Below are experts of layer 2 (counted from 0) of a mixture-of-experts language model. Rows are named router (the router's row for the expert), gate (a neuron's input weights, with its number), up (a neuron's input weights, with its number) and show model dimensions 224-335. Each number is 50 + 10 x the weight over its row's rms, rounded and kept within 0 to 99.
Before each expert's rows: "comes after" lists some tokens at least twice as common just before its tokens as in all text. This comes from a sample of Wikipedia text that the model never trained on. Tokens count by the router's weight.

# expert 0
comes after: " the", " a", " The", " to", " is", " be"
router:43 24 44 49 44 52 61 60 44 41 44 38 50 67 64 48 37 52 46 58 61 35 50 38 51 68 68 50 56 48 39 48 60 41 64 47 51 57 70 42 64 34 38 39 74 51 42 69 62 58 46 43 23 37 41 69 29 42 52 49 54 52 52 47 58 51 46 40 59 52 48 60 53 55 40 62 42 59 56 45 62 55 51 61 64 28 56 36 38 47 54 53 55 47 51 42 51 48 54 37 51 64 67 53 31 38 50 54 54 40 53 52
gate0:58 62 62 43 53 35 48 64 40 40 59 56 48 47 44 36 45 56 49 47 66 44 49 53 39 44 46 43 43 62 55 56 46 49 54 52 51 69 63 58 51 38 26 48 62 40 63 39 60 56 50 73 50 61 51 49 53 50 42 30 44 44 41 31 45 44 61 53 42 62 52 37 30 44 45 48 44 51 47 57 37 59 61 38 50 55 41 45 50 58 73 51 36 50 50 70 51 36 63 49 50 25 40 54 49 64 54 41 50 48 45 40
up0:30 41 43 45 47 72 27 64 42 46 54 67 54 55 62 61 40 39 50 43 46 54 48 48 57 46 64 61 56 56 43 46 44 50 42 49 50 33 46 45 49 49 48 48 54 63 58 53 53 51 57 48 48 48 48 53 50 48 62 41 51 62 39 74 39 42 59 44 54 48 46 58 61 49 46 46 40 48 22 53 64 47 72 61 39 53 52 52 45 48 50 24 42 39 61 48 49 41 36 51 31 51 54 48 51 53 50 54 66 57 72 58
gate1:45 48 58 55 36 44 63 46 47 51 58 39 43 44 53 51 58 46 48 61 47 40 32 58 52 46 51 63 62 38 66 34 63 69 59 72 65 50 61 32 50 49 47 55 45 37 43 27 57 56 52 53 44 62 39 33 39 47 27 51 52 42 47 48 46 56 34 52 45 64 62 59 33 50 44 66 58 46 38 45 62 40 31 41 62 59 60 60 40 49 39 64 54 63 60 52 60 53 51 51 35 42 65 57 52 40 39 56 60 52 62 54
up1:57 45 56 57 44 62 71 38 48 47 63 47 54 51 62 57 52 47 48 69 42 51 36 43 48 43 46 58 53 44 66 29 53 71 64 70 58 50 78 36 56 53 46 43 41 47 53 27 50 50 40 45 54 57 42 49 62 45 30 27 56 58 39 52 62 60 39 62 40 57 59 67 41 46 35 58 58 58 48 50 50 38 21 43 56 57 60 56 44 38 44 53 50 69 53 44 56 39 54 51 39 44 57 52 49 35 43 62 60 41 51 51
gate2:28 42 40 45 39 54 63 51 53 70 50 57 36 41 32 44 58 50 46 74 36 43 52 56 54 51 54 55 53 29 56 50 56 49 56 59 36 48 50 45 20 36 44 37 52 46 49 57 60 38 54 39 57 63 73 62 61 45 61 41 35 39 44 44 58 30 53 45 45 51 58 56 52 57 58 53 42 57 49 54 34 53 45 48 44 47 48 41 59 49 54 53 39 37 33 49 46 38 39 34 51 43 59 63 55 68 63 42 49 49 50 44
up2:56 60 55 56 51 43 51 59 44 32 50 52 39 64 37 51 52 35 43 35 45 36 48 49 53 45 50 56 40 64 57 50 54 45 60 50 44 56 54 53 68 59 54 60 38 40 50 49 52 55 66 50 39 48 39 40 44 40 51 61 56 52 72 45 54 65 44 64 45 59 59 45 45 59 56 29 63 48 57 33 42 49 72 56 36 39 36 56 57 41 57 34 59 56 70 56 31 36 42 59 57 51 53 34 60 36 37 69 57 53 57 61
gate3:56 54 52 53 52 56 45 65 51 49 59 55 60 58 58 51 67 65 53 63 48 54 61 47 49 62 46 59 58 58 43 29 43 54 45 51 77 64 65 73 54 56 56 47 34 52 49 57 43 56 38 53 59 57 43 34 65 44 40 41 62 62 41 47 57 45 53 36 68 56 44 58 60 47 57 45 36 54 66 49 53 50 43 40 51 56 53 58 39 47 57 49 45 61 62 42 50 35 45 54 42 59 48 54 43 56 46 64 62 46 61 34
up3:49 51 61 46 54 45 57 51 54 32 20 48 47 39 59 58 63 35 50 50 52 48 60 86 59 43 53 50 66 57 41 49 52 48 69 66 45 50 38 43 30 53 52 51 61 33 51 48 42 52 41 56 75 51 52 41 44 50 57 54 39 64 52 64 56 45 35 38 51 51 35 50 60 41 36 49 48 56 41 59 54 59 72 54 57 51 56 64 36 63 58 45 59 57 53 53 62 40 47 50 43 60 58 69 46 50 48 45 60 69 52 47
gate4:37 58 50 55 65 70 48 55 39 46 41 71 62 53 67 38 51 63 44 62 51 49 40 45 37 37 58 48 38 54 44 42 58 44 47 61 45 36 47 39 49 41 54 53 38 44 56 42 46 66 52 55 58 47 50 61 41 33 46 71 39 48 51 51 52 64 57 49 59 57 58 55 56 50 53 57 42 48 37 40 60 35 51 38 56 45 67 41 41 37 41 38 71 51 65 54 46 61 37 76 67 49 49 56 38 53 51 40 64 53 55 41
up4:65 44 55 51 52 36 51 57 35 45 36 47 43 36 51 47 50 40 67 54 42 47 54 58 43 57 50 49 29 39 47 40 52 62 32 46 53 31 59 49 40 69 51 55 33 55 54 61 49 58 57 56 40 49 45 62 52 54 65 45 41 47 52 52 45 37 44 55 43 69 59 31 55 41 45 62 43 48 56 39 30 48 26 52 41 46 50 60 61 65 50 60 61 43 51 48 63 39 48 34 26 53 56 34 47 50 54 41 52 39 55 52
gate5:60 52 53 53 55 59 77 34 37 42 52 30 50 48 50 58 69 49 52 56 41 45 57 42 56 39 52 32 60 55 54 55 49 65 42 50 36 47 50 30 46 42 57 56 59 49 50 47 55 69 54 55 63 31 41 38 47 29 33 39 62 52 36 39 48 31 50 50 41 32 57 48 55 45 51 56 44 50 59 61 55 57 69 36 46 38 49 72 49 50 37 41 45 48 79 67 41 46 49 44 79 60 55 46 24 45 54 55 47 42 44 44
up5:77 51 48 35 55 52 53 58 41 45 68 77 52 63 49 52 43 31 49 51 46 48 46 55 39 64 52 49 59 55 39 62 63 64 56 61 49 42 49 50 45 59 43 66 55 28 43 69 52 46 50 41 60 45 64 52 55 78 64 49 53 62 52 26 49 44 44 54 57 48 37 40 44 52 42 48 61 54 67 44 42 50 46 45 54 62 53 53 67 33 51 48 66 53 46 44 48 48 56 54 41 54 40 48 51 47 41 58 51 45 56 36
gate6:51 44 45 43 52 56 40 56 30 61 61 29 40 56 49 40 64 48 44 39 39 63 51 56 49 60 58 41 59 49 27 33 46 54 33 54 54 48 36 55 57 55 51 55 32 66 61 65 37 54 50 61 38 48 58 57 54 49 69 51 39 35 60 51 50 52 59 62 34 54 43 43 53 73 45 68 59 53 59 67 32 71 56 46 30 51 53 48 39 55 45 43 35 44 57 40 61 57 66 38 58 54 39 39 45 32 46 70 40 41 62 51
up6:48 52 52 41 64 41 50 54 38 43 45 48 47 59 41 50 66 49 47 36 47 46 56 47 58 53 61 55 59 60 43 46 51 50 53 42 71 50 38 38 42 45 57 45 53 57 51 63 53 55 41 49 52 49 67 55 44 51 70 42 45 36 56 60 64 59 51 60 64 41 42 30 62 54 39 48 43 49 58 53 59 49 57 54 32 46 53 42 52 53 50 53 52 46 54 31 53 37 41 50 44 50 35 46 41 75 55 26 44 37 47 53
gate7:39 50 66 60 53 45 39 54 58 58 55 52 58 51 54 69 43 69 54 53 51 62 47 33 43 46 72 34 35 66 54 44 47 37 72 42 47 50 35 48 47 41 55 47 41 36 41 37 62 50 52 44 57 46 47 55 52 39 35 52 69 51 48 51 40 60 71 52 53 50 46 49 49 54 55 53 50 33 47 62 56 34 39 59 52 61 60 55 43 43 57 40 42 59 56 47 53 58 46 54 42 49 51 54 55 41 59 43 59 55 38 55
up7:56 63 49 54 53 27 54 59 55 47 35 52 43 25 57 59 54 54 37 39 52 26 51 53 61 60 54 37 52 52 55 57 45 63 47 52 41 53 49 57 40 48 63 45 54 47 43 56 44 31 49 59 51 50 48 66 58 36 37 55 53 46 52 44 57 62 47 58 54 39 54 60 53 47 50 65 59 46 59 32 46 31 29 54 47 65 49 74 46 41 49 50 54 61 36 53 69 56 55 55 42 28 63 49 63 35 55 50 39 49 39 49
gate8:44 48 45 39 74 56 56 45 59 47 62 59 48 36 61 42 66 51 52 41 52 46 50 52 54 43 50 45 48 40 45 39 61 66 50 66 53 34 57 51 44 45 61 47 62 56 36 46 53 57 51 44 68 60 50 28 50 42 48 37 44 54 38 61 44 55 55 53 39 27 62 59 44 43 53 51 48 75 51 57 34 58 50 50 62 52 33 55 49 51 50 46 41 27 39 54 43 60 49 43 31 47 56 74 58 67 54 51 37 50 56 54
up8:50 47 60 61 60 59 32 44 48 51 67 64 61 35 51 32 58 68 53 60 57 72 49 48 45 55 16 49 49 47 53 48 66 69 53 38 45 53 60 67 53 71 41 41 55 50 54 54 48 54 52 60 52 52 44 57 55 58 68 73 41 49 58 54 37 60 51 52 46 52 63 43 44 63 42 45 48 27 45 59 52 39 49 45 70 41 36 55 61 37 33 52 48 34 69 51 61 44 54 54 54 51 30 52 52 48 49 50 61 60 57 51
gate9:37 55 47 49 53 62 39 51 43 49 45 28 47 36 69 55 69 39 56 71 33 45 60 38 49 43 55 34 50 52 64 39 51 45 53 66 53 52 60 41 62 41 53 53 53 63 41 62 54 64 49 55 46 60 63 47 62 44 38 48 56 49 66 63 56 27 67 50 41 56 51 52 66 44 38 51 45 42 50 53 46 55 58 44 52 54 55 51 70 38 56 32 27 49 46 42 50 52 39 43 36 46 52 50 37 42 62 42 53 48 45 41
up9:58 46 42 44 34 60 57 52 63 18 78 65 51 53 50 46 40 62 35 50 34 70 44 31 63 51 35 44 38 48 49 54 63 34 64 47 39 56 42 64 54 63 39 48 55 51 46 53 48 39 42 58 59 69 53 49 36 46 50 57 52 56 46 56 39 68 38 40 56 49 22 49 22 48 63 48 43 37 42 53 52 49 50 57 54 50 46 70 47 49 65 54 43 26 55 53 57 58 44 50 51 31 36 38 34 44 28 56 58 22 47 42
gate10:39 47 47 62 47 52 43 34 44 58 43 44 63 47 46 60 35 50 48 50 47 56 61 45 51 40 41 60 49 47 50 40 70 36 47 43 54 47 36 46 50 63 44 40 47 73 59 42 62 69 47 59 18 38 48 42 60 38 28 53 53 68 40 45 53 50 42 47 38 43 33 41 55 36 42 42 54 38 58 36 42 41 58 61 43 53 71 49 37 52 57 68 53 48 51 44 53 34 43 51 38 63 59 47 58 46 43 49 42 73 54 59
up10:59 41 49 49 47 45 57 41 40 40 48 71 44 29 61 57 45 42 49 42 56 50 48 46 36 51 44 61 60 60 56 46 55 55 40 54 44 47 49 51 33 52 45 32 54 36 51 34 62 49 65 59 18 58 61 42 59 52 55 52 58 46 28 56 52 35 48 58 41 38 46 56 59 31 34 55 37 49 40 45 49 31 40 49 41 53 52 47 43 40 53 51 42 66 35 62 53 51 46 58 49 56 67 49 65 40 41 50 42 66 47 56
gate11:56 42 49 47 67 47 40 65 73 47 61 47 32 57 47 51 48 35 59 67 55 59 42 47 53 59 56 63 34 47 63 38 59 53 66 52 39 58 40 47 49 49 53 44 67 41 58 59 56 36 45 62 49 43 47 58 47 44 40 57 44 40 58 50 46 52 43 39 35 61 55 52 68 49 40 52 48 73 71 56 39 54 50 47 38 46 52 50 45 36 55 45 50 54 52 49 49 43 66 54 56 43 39 52 66 48 62 63 33 43 62 41
up11:42 57 39 57 53 42 53 58 39 59 56 45 70 45 57 55 56 35 54 64 52 54 47 55 47 54 70 25 41 45 52 49 49 48 56 61 35 62 44 48 58 55 53 49 64 48 50 47 56 53 45 44 63 49 38 56 38 53 48 65 35 63 48 41 43 57 61 43 42 48 34 48 53 59 58 37 45 61 68 42 40 45 55 68 41 35 49 59 41 37 66 56 34 53 51 57 50 54 60 50 61 57 49 54 61 48 55 45 65 28 78 49
gate12:47 51 62 48 45 28 28 45 48 48 49 48 54 43 76 65 50 60 45 66 61 45 51 59 45 65 39 47 62 39 59 53 53 70 29 54 44 44 53 64 19 56 51 45 45 65 50 48 46 46 52 51 38 74 51 53 54 60 48 26 57 52 41 38 55 32 57 67 50 56 74 65 55 45 47 44 43 66 53 48 49 34 51 49 63 59 33 71 33 55 41 38 57 51 49 50 53 56 36 53 62 61 66 59 33 51 54 46 38 40 43 59
up12:51 52 38 61 23 53 46 65 69 42 52 46 52 48 41 66 58 60 53 58 51 57 48 41 41 42 39 77 56 40 34 59 42 48 56 55 58 50 61 58 46 43 43 54 31 40 67 69 46 47 40 46 40 69 54 37 58 51 59 56 46 40 58 55 49 56 59 51 38 56 33 39 69 67 45 55 53 52 39 50 43 40 41 33 65 65 41 92 45 50 49 46 54 60 61 45 61 41 39 43 47 55 42 49 52 45 50 49 32 46 44 61
gate13:47 49 21 59 60 60 51 50 30 65 55 43 48 53 35 38 55 56 47 47 58 52 45 48 54 53 61 46 36 62 31 37 31 63 65 55 46 53 43 71 47 68 44 54 56 62 62 63 46 41 62 28 52 29 48 54 40 44 60 42 38 34 37 72 49 56 65 52 41 68 49 50 51 77 74 68 62 40 33 58 62 58 49 36 47 53 56 36 54 47 47 39 40 49 53 22 53 38 49 41 44 41 31 55 50 63 53 54 52 72 43 35
up13:60 59 46 42 43 45 63 46 51 41 41 59 40 45 46 52 45 69 44 42 38 45 42 30 58 31 45 39 38 63 56 40 50 43 57 33 50 59 53 52 45 27 61 41 40 27 36 45 43 58 50 80 50 71 49 62 48 55 48 64 57 64 43 53 49 47 44 66 56 37 44 45 63 39 44 54 51 57 42 52 34 50 43 43 71 45 65 45 50 42 66 48 42 45 54 63 40 51 55 44 81 46 61 51 48 38 40 58 63 39 55 53
gate14:55 48 44 36 44 58 40 62 59 31 50 55 54 43 49 47 35 60 58 56 49 57 62 50 47 54 61 44 23 53 53 68 38 36 56 45 60 50 29 31 39 36 43 53 32 39 45 45 38 50 32 48 70 52 49 49 79 57 56 64 56 55 57 53 57 46 68 51 79 37 57 49 52 53 48 36 45 35 30 52 55 50 48 51 46 43 51 45 44 42 49 51 38 46 48 52 50 51 62 63 43 60 80 36 49 28 49 68 66 47 69 36
up14:38 55 51 70 43 36 67 52 57 63 65 64 59 33 61 54 52 33 49 50 65 71 42 65 36 47 49 40 38 54 50 37 48 58 61 51 43 42 52 58 55 49 60 66 60 61 44 28 55 62 41 38 41 51 59 53 34 57 41 44 48 51 45 38 62 58 33 49 39 52 56 25 51 62 44 44 46 73 53 45 50 47 58 55 51 52 52 46 53 56 60 56 46 47 54 54 37 45 43 41 37 58 48 69 44 40 52 28 44 27 49 61
gate15:47 39 58 49 60 43 42 46 53 59 46 60 51 57 50 49 48 64 36 41 55 42 50 29 69 51 37 72 51 48 57 27 58 58 50 47 60 52 60 53 56 45 54 64 46 45 44 54 45 33 47 68 51 54 60 55 72 47 46 57 57 41 63 45 65 42 47 51 48 27 51 58 49 41 17 54 45 36 62 60 60 55 40 43 63 54 59 43 51 37 51 36 56 62 52 56 50 57 46 52 62 52 59 46 55 51 53 59 33 58 51 65
up15:38 37 61 69 41 39 30 45 56 48 43 45 37 39 49 52 42 60 60 47 43 59 66 53 46 46 40 50 46 53 54 44 45 61 33 27 48 52 58 51 57 42 41 63 57 44 56 41 34 61 46 65 52 44 46 42 58 50 40 52 57 46 66 54 38 54 46 32 51 51 22 45 43 45 34 48 38 67 53 64 65 54 58 49 62 53 44 43 59 49 61 49 55 39 42 44 63 60 57 57 32 56 50 45 62 41 51 39 50 49 40 38
gate16:58 59 56 37 45 45 51 47 55 51 45 34 30 38 43 39 57 49 49 63 52 43 42 49 49 37 56 58 52 41 30 43 64 46 65 47 46 71 46 54 59 68 53 44 53 50 42 72 50 41 52 37 48 52 41 50 50 30 61 43 49 56 41 67 48 51 62 49 43 45 35 50 45 49 42 52 56 34 55 53 65 48 42 42 37 49 42 68 47 44 31 55 52 49 44 60 47 56 71 47 52 56 31 53 60 59 46 50 74 52 44 53
up16:45 39 52 45 45 45 39 41 53 47 52 48 48 60 58 36 65 59 66 47 44 40 62 46 61 68 52 63 38 44 56 43 64 50 64 29 49 57 47 54 64 53 52 50 44 61 32 62 37 50 63 54 50 45 44 30 38 57 55 53 45 43 30 52 45 28 64 45 69 42 33 44 61 42 41 67 45 45 52 62 39 35 53 40 61 42 36 62 64 55 36 51 61 52 32 67 45 42 59 80 52 38 48 46 55 71 49 47 54 58 44 52
gate17:48 56 63 58 40 53 30 61 39 60 30 47 45 59 63 53 52 63 45 45 72 69 61 41 63 41 61 46 46 67 43 43 41 48 68 33 50 48 41 53 53 64 66 30 57 45 34 39 34 51 38 46 51 57 51 47 51 48 53 53 42 54 47 51 51 40 53 61 57 62 61 69 60 53 39 55 41 54 47 61 47 66 53 55 42 53 49 51 41 63 39 46 35 53 48 34 62 60 37 57 28 57 48 30 60 47 35 52 54 55 69 44
up17:65 49 53 43 50 54 53 43 57 44 38 65 47 61 37 32 60 48 60 40 51 43 49 59 44 71 56 46 44 54 46 63 51 62 50 53 29 46 45 61 51 52 43 52 57 61 43 40 40 47 59 59 46 34 56 60 46 58 42 44 56 54 46 55 60 67 52 47 63 38 41 35 39 44 55 43 34 35 46 45 62 63 52 61 58 50 60 45 43 47 64 53 44 49 59 50 40 69 57 46 49 59 52 53 54 61 52 40 51 38 39 46
gate18:50 61 26 44 47 48 55 44 47 50 58 44 49 46 58 76 31 44 63 58 53 44 62 64 61 52 60 58 45 36 69 49 49 54 67 60 69 52 41 37 32 49 43 70 50 44 39 54 35 37 55 35 38 40 60 54 53 56 55 50 43 61 57 26 60 49 45 33 63 55 64 57 64 55 47 45 34 58 61 51 57 47 44 53 41 46 48 57 58 45 46 59 50 52 55 56 42 37 57 54 70 43 59 52 53 64 57 65 42 42 50 41
up18:51 67 41 69 57 36 49 72 42 62 52 44 38 48 52 23 61 44 45 19 51 65 51 51 62 29 55 49 61 46 31 38 44 51 47 73 36 36 62 46 57 42 38 42 43 47 57 55 72 56 33 51 35 56 43 55 41 50 51 55 39 40 51 47 52 62 63 45 42 53 49 44 33 54 60 47 57 42 52 38 55 61 42 56 70 60 62 59 33 58 43 54 49 64 47 41 53 47 55 46 34 45 44 38 42 46 34 27 46 58 49 53
gate19:47 45 55 65 67 60 51 49 42 37 42 46 55 60 59 59 59 53 60 65 49 61 35 59 53 39 31 48 61 52 56 45 64 57 59 83 37 43 40 40 69 65 62 37 55 41 57 42 54 54 43 53 57 58 49 58 54 25 75 46 66 50 43 57 42 51 55 46 51 45 46 32 45 48 44 57 55 64 57 45 55 39 56 71 34 62 50 48 54 43 48 50 47 57 48 43 47 58 53 58 51 53 37 55 61 49 39 19 48 38 47 49
up19:60 59 55 46 57 48 49 48 41 49 46 55 60 47 61 50 69 36 52 56 46 50 41 56 47 48 41 57 43 36 37 56 42 40 34 39 55 49 50 57 63 53 60 44 32 48 52 59 52 71 52 51 42 40 46 50 29 47 47 56 39 47 45 58 40 53 43 62 48 24 49 39 56 43 40 45 60 48 40 55 65 68 30 51 57 46 70 37 66 43 45 61 65 44 54 49 48 60 63 58 59 33 65 44 50 48 46 44 60 63 50 56
gate20:48 44 46 53 55 57 56 61 63 57 54 44 38 54 38 41 45 60 42 62 40 48 45 43 45 43 49 63 47 58 47 43 37 43 62 35 57 46 30 61 51 55 46 54 45 51 60 56 50 41 40 43 66 64 45 25 33 63 42 35 56 60 59 49 45 55 61 57 47 64 21 48 59 57 57 48 30 46 73 51 35 61 58 44 42 36 54 39 47 60 54 62 56 44 49 31 53 59 61 71 37 55 59 45 40 41 63 57 46 44 56 27
up20:34 44 46 53 44 58 47 59 48 49 52 58 44 52 56 51 16 59 69 38 51 48 42 49 50 44 29 55 47 67 70 45 47 32 50 56 42 43 40 48 44 37 57 41 34 57 52 58 51 43 45 70 48 50 52 62 50 48 43 49 54 49 47 37 63 53 43 59 49 46 48 47 41 43 69 48 39 35 61 55 48 56 44 46 26 46 51 51 55 50 60 58 40 44 58 65 64 52 28 40 47 56 41 56 41 39 40 68 53 52 53 49
gate21:39 44 53 62 34 46 59 48 51 62 39 49 41 41 43 51 48 42 57 43 49 65 49 42 42 60 64 56 65 46 48 26 32 50 59 33 55 42 62 49 57 41 44 59 58 49 48 35 34 41 55 35 51 42 47 40 42 57 63 48 43 51 39 52 46 37 54 43 56 47 57 36 44 47 63 43 50 61 32 52 46 53 57 67 68 53 66 52 58 43 48 33 58 51 29 45 52 58 37 55 64 48 30 63 59 50 60 54 57 69 34 37
up21:50 42 48 43 51 42 48 52 58 55 42 51 58 55 58 58 58 39 59 44 45 35 40 50 66 35 54 52 50 52 47 47 27 45 44 55 46 45 39 57 59 49 55 44 57 20 36 58 63 65 50 54 59 62 57 63 44 56 71 51 39 35 43 32 52 19 43 60 41 46 52 33 52 51 44 48 55 59 31 49 68 63 57 60 27 52 60 43 67 55 53 41 64 53 49 40 32 73 51 53 43 33 63 41 64 59 52 48 61 48 54 51
gate22:43 55 60 54 45 48 54 51 58 49 65 49 59 34 71 49 52 44 62 62 63 66 41 47 52 36 41 59 36 50 69 52 65 51 45 41 48 37 53 45 35 43 44 51 55 54 59 31 56 63 34 56 48 61 64 55 56 69 41 50 57 48 36 48 75 49 57 41 52 63 30 64 38 41 61 50 46 40 46 41 55 60 35 52 55 49 35 45 54 65 79 72 59 56 47 56 41 51 41 37 61 54 38 69 44 35 43 34 41 33 66 47
up22:51 52 61 42 39 54 57 58 35 51 50 57 61 52 58 42 59 27 61 58 48 53 48 59 39 49 62 62 39 39 47 42 54 64 53 43 57 47 71 58 50 67 32 33 33 58 37 52 61 47 39 51 35 72 54 56 55 47 50 37 58 52 52 39 37 54 48 48 40 56 44 68 57 44 45 57 54 46 49 49 32 36 50 60 47 57 36 48 53 46 40 37 36 51 57 45 39 47 58 60 62 63 57 52 42 50 72 56 70 58 29 35
gate23:56 53 34 64 51 49 50 60 50 51 59 52 68 56 78 33 54 54 42 60 45 57 30 57 51 49 48 69 53 37 63 57 51 51 64 39 53 55 40 43 57 63 55 54 50 39 44 35 32 48 61 45 62 41 45 44 59 49 56 60 61 56 54 55 60 56 85 55 64 62 62 71 29 58 45 33 47 46 63 47 34 53 50 35 40 57 40 64 66 57 50 47 50 64 62 42 43 59 51 50 54 51 62 49 53 52 45 58 45 45 47 65
up23:49 40 55 65 58 36 45 55 23 60 54 45 57 38 40 67 50 49 54 57 50 57 37 55 35 24 55 60 47 40 56 38 53 52 53 43 62 49 24 31 33 51 58 50 56 32 42 33 40 33 46 68 43 43 38 52 53 52 39 55 69 65 35 50 74 46 42 59 62 40 50 53 26 42 59 45 48 60 58 59 80 58 70 56 60 50 45 73 49 65 74 50 47 60 48 36 53 64 51 34 51 51 46 30 46 52 53 43 35 37 62 47
gate24:59 41 53 17 47 40 55 47 44 63 52 53 46 50 40 56 67 76 31 64 55 58 51 44 62 62 59 37 50 67 29 37 51 57 59 54 58 52 53 41 66 55 44 48 43 48 58 37 65 41 31 56 57 51 33 31 28 47 47 38 37 42 44 57 55 53 51 49 47 49 49 48 50 57 48 38 54 60 35 53 42 54 50 37 44 59 35 40 62 52 55 29 56 53 54 58 42 49 62 44 58 42 42 52 60 44 61 57 44 81 49 49
up24:51 48 35 31 47 56 66 65 38 46 64 71 31 52 32 62 66 74 38 42 45 46 37 49 61 42 53 51 23 48 30 33 58 51 55 56 45 28 42 53 64 50 55 37 43 50 53 32 53 45 60 48 66 61 51 36 52 36 53 51 56 41 42 54 42 64 58 50 43 48 54 61 53 39 55 51 40 50 32 40 77 54 51 30 42 59 48 57 59 53 48 62 51 48 52 55 33 51 62 48 50 35 55 46 52 48 72 49 42 57 40 50
gate25:35 47 39 54 41 51 63 53 40 45 57 54 50 38 59 39 57 49 44 59 48 64 59 59 46 52 61 41 57 50 41 53 67 34 47 63 49 48 67 46 45 38 33 55 41 44 35 35 57 23 58 58 38 52 57 55 60 45 64 56 50 40 57 50 48 45 53 45 70 44 45 47 56 54 53 45 55 61 56 47 62 59 51 75 50 47 57 70 56 77 47 65 48 45 43 52 56 50 72 61 51 56 35 46 44 49 38 48 61 54 43 44
up25:55 49 53 49 37 44 76 63 51 46 65 61 51 54 59 47 53 62 53 76 50 62 57 73 37 53 39 54 68 36 40 69 55 44 38 57 60 66 57 58 47 56 36 63 49 50 42 42 41 50 46 41 43 42 53 53 52 47 68 50 36 61 38 49 42 36 59 45 67 39 51 66 55 44 63 45 50 47 65 44 64 53 34 55 37 36 39 41 53 59 40 40 45 53 45 64 35 45 47 49 57 66 21 45 48 63 56 57 49 49 50 45
gate26:49 48 49 57 46 39 41 70 46 45 37 68 53 71 59 58 38 41 51 65 40 38 58 59 37 43 26 61 56 64 48 45 56 38 34 58 39 53 38 58 61 50 53 53 38 49 52 35 55 35 55 39 45 44 57 57 57 38 54 62 62 55 52 63 51 41 46 55 56 50 40 47 57 52 32 50 38 38 51 31 43 51 69 45 48 51 57 26 58 48 31 33 59 48 50 65 47 43 65 48 58 63 56 46 62 58 51 41 46 52 57 55
up26:43 57 58 50 60 57 40 62 45 61 48 52 45 16 35 52 54 71 58 51 62 64 49 45 65 46 54 54 28 48 46 68 30 61 64 48 51 44 55 57 29 37 49 49 32 49 47 62 38 47 44 63 54 41 60 61 56 55 35 27 46 49 41 45 45 76 37 39 49 54 59 60 45 64 63 36 53 52 58 62 53 62 44 52 59 27 41 63 48 53 49 68 52 62 44 57 63 28 54 44 55 51 52 46 57 37 41 51 49 56 56 55
gate27:64 44 48 36 54 32 56 51 71 51 54 56 66 42 43 48 50 57 52 57 51 34 45 51 62 46 45 53 48 52 45 42 63 39 43 53 42 36 49 35 53 36 54 40 49 57 51 50 62 43 50 45 56 34 39 51 51 37 44 55 54 41 45 44 35 66 58 54 50 43 44 53 46 42 41 37 46 29 52 52 51 55 61 48 63 44 40 53 57 42 57 58 59 61 43 46 32 54 66 56 48 45 49 59 47 50 36 44 41 39 74 43
up27:46 58 44 33 43 32 47 60 54 65 63 38 47 56 42 47 50 52 38 55 51 30 53 42 57 38 46 52 50 55 39 47 65 44 50 44 53 31 41 30 51 37 53 37 66 72 48 43 42 40 67 42 38 59 41 61 57 42 68 51 54 32 48 64 50 50 70 57 43 58 39 61 51 61 34 51 63 31 58 55 62 48 54 60 56 51 37 43 68 51 48 53 64 58 51 49 47 49 60 45 47 43 48 42 49 65 43 54 52 48 66 54
gate28:56 52 50 61 47 68 56 32 25 59 48 52 34 50 36 54 56 42 62 58 47 56 48 52 31 35 63 46 35 51 49 54 42 52 54 55 43 48 54 43 67 52 55 59 49 58 52 39 39 63 41 59 66 46 54 56 43 43 63 60 42 52 36 45 46 37 50 59 51 69 57 38 66 52 50 60 52 52 49 47 51 61 58 41 46 41 74 28 49 48 46 49 39 58 54 46 58 51 48 62 69 65 66 32 61 70 53 47 50 55 55 29
up28:53 42 61 27 61 54 24 57 41 58 50 44 16 57 56 36 45 36 48 45 52 40 50 36 47 50 41 49 47 67 52 53 48 64 43 59 39 60 41 60 52 54 51 64 45 61 37 63 49 66 19 46 36 43 41 42 52 42 45 24 43 78 18 35 39 47 45 52 68 47 49 44 60 37 36 54 55 66 58 45 58 52 49 42 64 56 45 32 34 43 59 60 53 42 42 61 39 53 54 50 39 49 61 42 39 58 52 43 47 45 47 50
gate29:34 52 34 45 39 76 59 51 75 55 50 51 57 44 44 49 16 53 74 42 54 60 60 43 32 70 46 60 54 53 42 63 56 41 46 59 49 48 53 47 74 53 74 41 37 57 69 54 52 33 45 45 27 54 54 68 70 47 42 53 37 49 53 54 37 59 76 60 53 59 41 44 46 50 48 55 36 66 61 39 39 54 52 50 59 61 35 60 42 38 27 48 50 41 55 26 50 69 41 62 56 59 51 67 60 51 37 29 40 45 58 47
up29:49 43 37 33 42 57 66 66 64 54 51 48 61 42 63 49 46 40 53 38 45 47 64 53 35 54 50 70 36 53 44 70 48 47 51 44 36 54 62 55 64 41 65 43 49 54 49 69 50 45 31 40 46 58 44 68 71 48 35 46 61 49 41 63 40 61 57 56 52 49 34 52 51 58 60 44 61 72 37 50 52 49 53 54 54 41 48 44 38 46 49 55 51 57 48 45 51 55 36 46 45 60 61 49 64 45 44 44 58 53 58 62
gate30:31 51 51 47 44 54 40 39 62 61 49 56 43 45 47 50 54 37 36 54 39 56 60 61 66 44 43 50 52 58 52 48 61 55 65 31 53 53 38 56 56 56 58 42 46 59 55 90 63 47 55 48 43 34 59 54 57 45 48 66 44 59 40 43 44 35 58 46 38 47 54 43 52 53 42 49 50 56 33 50 53 38 40 55 47 44 62 50 40 45 37 38 67 41 39 70 64 38 54 49 48 55 42 68 42 68 53 50 67 60 62 60
up30:68 54 43 59 50 41 59 51 51 67 36 50 60 51 36 39 56 53 63 48 32 60 56 60 56 30 38 37 34 50 41 36 47 50 54 31 50 59 55 59 43 54 36 53 54 49 43 52 56 38 67 34 44 43 41 49 63 47 65 53 49 55 43 54 52 39 39 46 42 50 39 53 49 52 54 49 45 37 31 37 53 45 34 28 61 47 47 64 41 50 34 53 42 41 58 61 36 46 61 44 57 57 45 84 52 64 46 59 60 53 52 55